config.yaml
num_hidden_layers: 10
hidden_size: 256
n_experts: 256
experts_per_token: 6
d_expert: 96
d_shared_expert: 192
hidden_act: "squared_relu"
moe_layers: [3, 4, 5, 6, 7, 8, 9]
router_score: "sigmoid"
normalize_top_k: true
routed_scale: 2.5
balance_loss: 0.000904
balance_bias: true
init_std_router: 0.0211
lr_router: 0.000629
vocab_size: 27483
norm: "rmsnorm"
norm_eps: 1e-05
tie_word_embeddings: false
optimizer: "muon_variant"
learning_rate: 0.00171
max_grad_norm: 2.0
batch_tokens: [65536, 131072, 262144]
max_seq_len: 2048
train_tokens: 689700000
max_steps: 4802
dataset: "wikipedia_en"
Below are experts of layer 7 (counted from 0) of a mixture-of-experts language model. Rows are named router (the router's row for the expert), up (a neuron's input weights, with its number) and show model dimensions 0-255. Each number is 50 + 10 x the weight over its row's rms, rounded and kept within 0 to 99.
After each expert's rows: a language model's description of what the expert responds to. This comes from a sample of Wikipedia text that the model never trained on.

# expert 6
router:42 51 54 65 51 39 56 56 67 60 58 68 43 47 65 37 48 44 30 55 53 47 50 52 53 48 29 52 63 47 50 60 63 54 40 60 50 47 36 50 51 48 63 47 46 49 54 30 43 59 53 55 68 40 43 59 53 40 42 58 65 46 55 47 57 36 47 43 54 57 45 32 53 53 34 40 50 42 48 77 31 55 31 61 63 57 67 72 43 58 53 43 47 48 54 61 64 45 46 53 44 40 50 57 57 52 60 37 64 65 47 61 70 59 41 58 48 43 34 50 49 51 43 46 59 34 31 43 38 49 61 54 41 69 38 34 49 38 39 68 49 55 51 44 52 45 63 61 54 68 43 59 49 58 56 32 52 66 57 30 46 29 38 62 41 42 45 55 33 42 41 37 53 67 66 46 56 55 57 62 39 59 54 58 53 45 41 42 65 52 21 48 54 31 41 49 62 42 63 50 45 60 55 47 42 54 43 47 45 37 41 57 53 28 53 52 42 53 46 49 66 51 58 47 45 53 65 48 50 55 57 40 56 59 44 63 63 60 61 68 36 37 47 50 44 29 60 39 51 65 39 54 51 61 40 42
up0:39 43 53 52 56 45 51 51 45 55 47 45 51 41 60 42 35 29 47 40 39 35 53 50 48 60 37 37 44 69 42 69 49 49 59 67 59 28 65 38 39 62 64 48 48 59 53 44 43 49 58 57 41 60 29 54 49 68 61 49 49 19 51 45 26 39 23 41 56 43 34 56 51 61 60 43 60 56 57 73 53 57 38 59 46 45 58 48 54 42 57 41 44 61 59 54 43 47 53 47 47 54 57 58 37 53 51 38 47 28 60 58 48 73 59 37 52 34 55 56 49 45 37 56 42 43 33 66 47 50 36 39 51 58 37 61 63 60 37 31 38 67 53 51 68 56 62 66 50 58 48 56 41 68 39 41 49 54 43 37 36 55 37 54 58 47 46 59 40 48 57 41 55 54 29 33 44 66 62 47 36 41 63 52 59 48 28 27 56 65 35 66 42 45 48 53 50 59 46 52 46 53 62 40 53 46 47 35 47 59 42 65 41 52 47 45 45 58 44 46 45 54 51 40 54 56 50 51 52 79 58 51 57 53 56 58 52 49 67 54 43 49 60 47 50 44 50 41 46 48 50 55 54 43 47 68
Description: Sports and event modifiers. Adjectives and nouns before a noun, mostly about sports, leagues and elections, such as football, professional, annual, Republican, Divizia A.

# expert 35
router:46 63 48 50 51 36 60 38 62 71 66 45 39 39 46 33 49 42 36 51 49 48 42 51 59 52 69 58 57 66 56 43 61 54 32 66 54 52 43 36 48 38 56 40 62 44 53 48 45 43 67 46 52 32 52 38 65 46 51 51 78 39 58 57 50 46 49 33 53 51 46 62 52 67 46 54 55 52 63 77 40 47 23 55 47 36 49 59 59 47 68 46 43 44 81 54 49 32 36 38 37 54 49 51 64 46 48 48 54 64 45 41 46 37 47 66 54 45 46 42 39 53 49 50 57 40 41 58 42 37 50 66 54 71 44 42 37 47 55 50 45 64 31 51 49 53 56 60 56 69 44 51 55 54 46 53 47 65 45 48 61 36 43 51 64 35 40 51 31 34 34 46 62 61 67 42 39 53 52 68 51 45 56 61 52 35 50 51 45 59 30 48 55 53 56 44 56 46 54 47 58 53 55 52 58 45 44 44 40 47 48 56 56 44 41 36 43 43 47 32 51 68 56 67 38 41 64 42 56 48 64 34 41 63 49 64 75 61 47 65 42 58 57 51 54 36 51 44 61 61 55 60 57 62 45 51
up0:50 40 47 43 42 53 48 53 71 52 55 48 46 54 41 43 53 48 50 43 50 62 43 39 58 22 45 46 39 58 64 41 43 67 39 50 55 40 37 49 34 70 51 42 54 46 42 46 52 37 64 54 39 40 45 60 49 56 38 61 50 36 59 45 56 47 26 64 66 44 63 66 51 45 50 54 49 56 51 53 33 43 46 40 36 46 73 50 59 39 40 55 34 37 66 36 53 53 35 49 27 46 45 53 60 64 61 34 47 48 44 45 62 32 50 54 46 55 61 40 45 38 42 43 41 40 44 55 60 41 44 54 50 71 55 66 47 51 57 55 56 64 83 56 43 60 57 38 66 70 56 51 37 60 34 45 41 61 61 47 60 50 46 56 57 41 60 60 51 52 40 51 63 54 47 49 40 67 39 55 63 47 40 61 48 43 31 56 56 47 63 46 39 31 52 45 49 47 76 67 43 60 66 43 35 52 33 44 49 45 48 28 59 56 55 53 30 44 59 47 55 70 49 62 38 52 49 52 48 55 64 53 61 51 50 49 43 45 56 61 43 54 34 63 49 41 48 34 57 41 46 45 71 54 48 55
Description: Institution and country names. Final word of a multi-word institution or country name, such as University, Cathedral, Field, Union, Australia, in sports and career text.

# expert 27
router:38 54 40 59 52 36 55 47 58 62 69 47 61 47 64 36 29 49 32 45 58 36 32 36 53 40 59 80 45 57 55 61 56 44 59 57 56 53 42 47 53 48 56 47 38 40 54 41 58 66 53 52 58 25 56 53 46 55 46 52 46 43 49 53 61 41 66 42 53 51 55 44 41 49 43 53 46 47 63 60 60 51 29 58 44 47 61 55 60 35 42 48 59 42 58 59 43 54 58 48 40 51 52 20 54 71 41 33 47 45 66 54 39 67 34 54 48 42 50 43 44 50 53 53 36 38 40 36 41 42 53 52 49 63 40 52 50 61 29 54 51 47 25 42 68 51 51 56 63 55 43 51 55 57 41 45 57 63 52 35 35 24 57 59 47 33 48 49 46 50 51 42 47 60 69 44 39 45 48 57 36 47 58 57 58 47 43 33 38 62 57 54 58 52 61 47 53 42 56 65 59 70 63 47 49 66 46 53 48 33 57 56 50 39 45 48 49 43 41 43 43 54 51 38 58 55 38 50 58 51 57 53 51 47 38 67 63 33 30 35 31 23 39 44 32 43 68 42 55 61 58 42 58 59 43 53
up0:39 46 62 40 39 44 45 53 42 49 36 61 53 48 60 70 37 56 69 48 34 38 49 45 54 58 42 54 45 61 49 38 59 51 36 37 45 51 60 66 60 49 55 54 30 50 28 46 50 53 55 46 41 59 54 57 47 47 39 23 48 65 56 48 48 68 55 39 65 33 55 52 57 41 54 48 38 53 49 52 43 34 44 56 55 38 40 44 31 32 49 51 65 59 48 45 60 58 39 77 77 62 50 50 36 52 51 39 49 55 48 56 46 55 35 61 44 37 55 41 52 52 55 57 55 51 16 36 46 56 48 40 41 28 45 38 37 51 46 44 65 61 56 55 47 65 55 52 51 45 51 45 51 64 35 51 40 49 46 38 45 53 55 55 45 39 54 38 44 54 51 62 47 44 43 45 72 33 48 52 36 53 54 39 48 49 53 45 57 61 57 47 39 60 76 33 37 33 63 43 56 55 48 42 54 55 42 34 48 58 48 36 51 47 62 50 59 50 68 59 54 47 48 33 49 28 55 36 62 33 48 62 30 43 55 49 64 63 67 46 68 52 57 53 44 48 48 52 70 49 39 62 58 44 52 48
Description: Word-stem pieces. Word stems and middle pieces of common English nouns and verbs before suffixes like -ing, -ed, -s, such as test(s), pass(ages), process, tax, invest.

# expert 55
router:59 54 49 56 38 35 58 52 65 60 61 56 43 43 71 25 48 37 50 54 41 49 37 56 60 56 43 54 57 60 57 72 53 57 46 64 68 49 36 45 49 31 74 37 54 44 44 37 49 46 59 50 58 42 39 54 58 41 42 60 65 52 47 49 40 53 64 29 57 49 58 46 40 58 50 58 44 49 65 65 42 49 38 55 52 49 49 80 51 51 56 52 31 54 74 66 56 52 55 37 42 48 61 44 64 46 63 41 54 50 38 44 46 57 45 54 51 41 34 38 27 59 49 53 56 33 43 60 51 48 58 53 44 55 45 49 50 40 45 58 39 55 34 44 64 51 64 53 49 70 40 59 49 63 51 37 50 64 52 40 51 31 55 56 36 35 49 53 32 45 48 39 68 64 50 43 41 50 51 60 55 67 48 46 62 57 51 26 55 68 33 37 56 47 63 43 45 45 44 42 68 50 53 47 59 44 32 51 46 43 49 57 52 38 48 30 35 43 33 48 58 63 63 55 27 56 60 48 52 47 64 44 44 59 48 54 53 56 55 62 37 48 51 60 44 27 64 41 52 53 35 59 56 49 47 36
up0:65 54 45 52 51 30 44 62 67 43 59 42 44 59 51 56 41 37 50 50 46 56 45 61 48 53 63 43 36 66 43 34 45 60 58 30 40 38 72 51 73 58 49 42 45 50 45 50 40 56 32 39 63 56 41 44 64 51 40 56 66 61 48 58 42 69 49 65 32 38 49 36 40 51 29 47 51 65 57 39 38 38 30 57 27 49 56 61 41 42 60 59 47 63 41 37 54 52 66 58 56 49 42 46 54 41 44 62 47 48 55 44 52 50 63 44 45 48 38 35 59 55 30 43 71 31 58 44 50 54 49 61 57 43 55 48 58 43 50 39 44 49 46 55 50 34 53 47 35 48 49 45 51 52 69 38 67 53 31 64 42 50 47 61 60 36 38 56 50 49 48 35 36 38 51 52 35 50 49 57 40 48 53 53 55 51 36 46 51 47 56 42 55 46 41 44 44 44 40 68 72 54 34 35 79 72 41 46 55 42 41 59 42 32 57 46 48 56 52 64 32 48 42 38 49 43 56 61 52 49 50 51 76 52 51 67 44 57 52 62 50 49 62 46 58 50 46 56 52 37 41 62 54 55 69 59
Description: Institution name middles. Middle words of multi-word proper names of schools, airports, organizations and events, such as International Airport, Alpha Kappa, Engineering; also Thai and Devanagari bytes.

# expert 25
router:47 48 45 53 43 29 51 48 59 68 59 55 37 47 55 39 52 50 54 61 71 39 40 30 53 64 59 59 50 52 57 60 48 48 46 59 58 41 45 27 46 31 51 46 64 41 48 47 54 44 53 54 50 43 48 55 55 48 45 41 80 66 47 49 49 45 47 41 66 48 53 64 49 66 46 53 35 54 53 77 29 40 39 57 48 44 49 63 59 54 46 43 43 55 77 50 54 39 50 34 38 41 52 49 55 41 55 42 51 63 47 37 65 59 49 53 50 44 32 55 37 46 42 44 54 27 45 47 42 42 62 67 52 52 41 47 46 50 58 54 55 66 42 43 63 57 61 56 66 75 39 45 58 58 43 48 53 61 53 37 49 49 42 43 56 43 38 55 32 42 37 41 54 60 72 33 48 55 49 73 46 62 53 50 49 41 43 56 46 59 18 48 55 57 52 35 32 39 52 44 56 52 50 52 31 48 43 61 49 44 42 57 52 49 49 50 43 41 37 38 55 59 64 54 30 55 63 34 45 41 78 33 44 57 55 64 57 52 40 69 44 44 51 56 44 36 53 41 53 51 31 55 59 63 43 48
up0:56 45 48 32 60 62 41 32 52 45 68 29 52 46 54 63 53 54 55 41 46 46 57 54 48 43 65 75 56 59 37 40 47 39 59 64 50 54 48 34 52 49 50 77 48 52 47 47 49 36 58 36 55 28 59 50 33 60 51 51 63 28 45 65 51 68 36 34 50 57 57 48 61 59 30 66 52 47 52 26 39 38 40 38 49 33 55 59 32 50 41 52 59 61 56 50 54 63 58 34 44 45 56 49 52 49 49 46 53 54 48 47 41 30 70 41 20 52 38 36 50 57 45 49 26 51 38 60 43 59 51 53 50 34 34 51 43 41 63 49 67 59 39 56 42 48 48 52 63 50 64 57 55 44 50 60 63 55 57 44 38 47 58 53 54 64 43 52 49 52 38 38 45 44 57 66 64 37 59 44 49 60 51 52 56 46 53 49 67 55 39 42 49 51 56 28 43 42 60 34 48 42 58 53 60 35 61 44 45 42 59 54 59 52 79 41 39 51 42 51 51 42 62 47 50 47 44 48 66 46 56 72 62 70 41 67 49 50 49 55 44 54 41 45 60 37 43 42 60 43 58 60 54 46 48 40
Description: Name ends before tables. Final digits and word endings that close names or titles in tables and lists, such as Stage 3, Rangers, Creek, -ville.

# expert 45
router:45 55 50 53 55 38 47 54 64 45 55 57 56 52 57 39 47 43 34 50 55 52 34 49 47 59 51 56 66 57 57 52 46 64 42 73 68 35 47 38 45 46 68 54 46 55 61 54 58 58 61 50 50 38 37 51 45 43 52 50 50 53 61 54 55 44 66 48 50 63 41 44 27 65 55 51 42 50 48 62 34 49 46 48 54 38 62 52 46 58 48 36 39 52 55 63 48 46 45 41 41 30 65 51 52 46 55 36 42 71 52 54 55 59 41 60 50 50 38 52 49 49 40 48 64 36 41 46 42 27 72 54 41 74 32 46 44 57 44 67 49 69 40 42 63 48 57 61 45 75 42 57 45 59 65 44 48 60 48 21 40 33 45 51 49 38 54 48 40 43 51 36 50 64 82 36 51 49 38 57 52 47 48 48 55 38 35 43 54 62 27 60 51 41 57 43 54 42 50 53 65 59 60 41 48 48 35 54 51 33 50 60 42 20 44 41 46 45 45 47 61 47 52 38 40 49 54 47 70 62 57 50 33 55 41 46 57 60 48 53 28 47 47 57 33 31 65 49 57 74 54 52 47 60 50 51
up0:42 58 56 48 59 57 55 47 43 61 49 64 51 45 45 48 50 42 33 44 45 47 57 48 58 43 52 62 44 52 46 22 37 45 47 35 67 35 66 42 63 51 47 50 32 57 51 61 43 36 58 61 64 45 56 37 56 51 50 49 31 41 53 51 56 65 48 45 55 42 50 50 47 63 49 62 38 47 55 52 43 62 32 53 54 43 46 37 44 53 62 37 41 46 46 66 54 38 34 46 32 46 44 43 44 37 46 46 52 68 37 56 42 53 55 56 34 52 50 66 63 34 52 57 56 38 32 34 58 56 48 52 50 58 52 59 40 59 56 44 57 50 35 39 40 60 38 49 73 57 27 49 54 63 54 52 66 46 46 73 49 44 70 34 77 67 44 36 50 36 50 49 44 43 59 58 38 46 42 49 70 53 42 60 43 38 60 52 51 61 53 66 72 59 37 42 46 39 50 52 40 50 71 41 57 49 53 54 48 55 59 51 48 65 53 38 55 44 39 40 75 52 58 56 57 72 58 63 58 46 55 67 37 56 43 62 51 59 44 60 57 38 55 46 57 70 36 59 41 45 65 57 57 63 27 47
Description: Domain modifiers. Adjectives and attributive nouns naming a field before a head noun, such as political, military, television, football, rock, as in alternative rock group.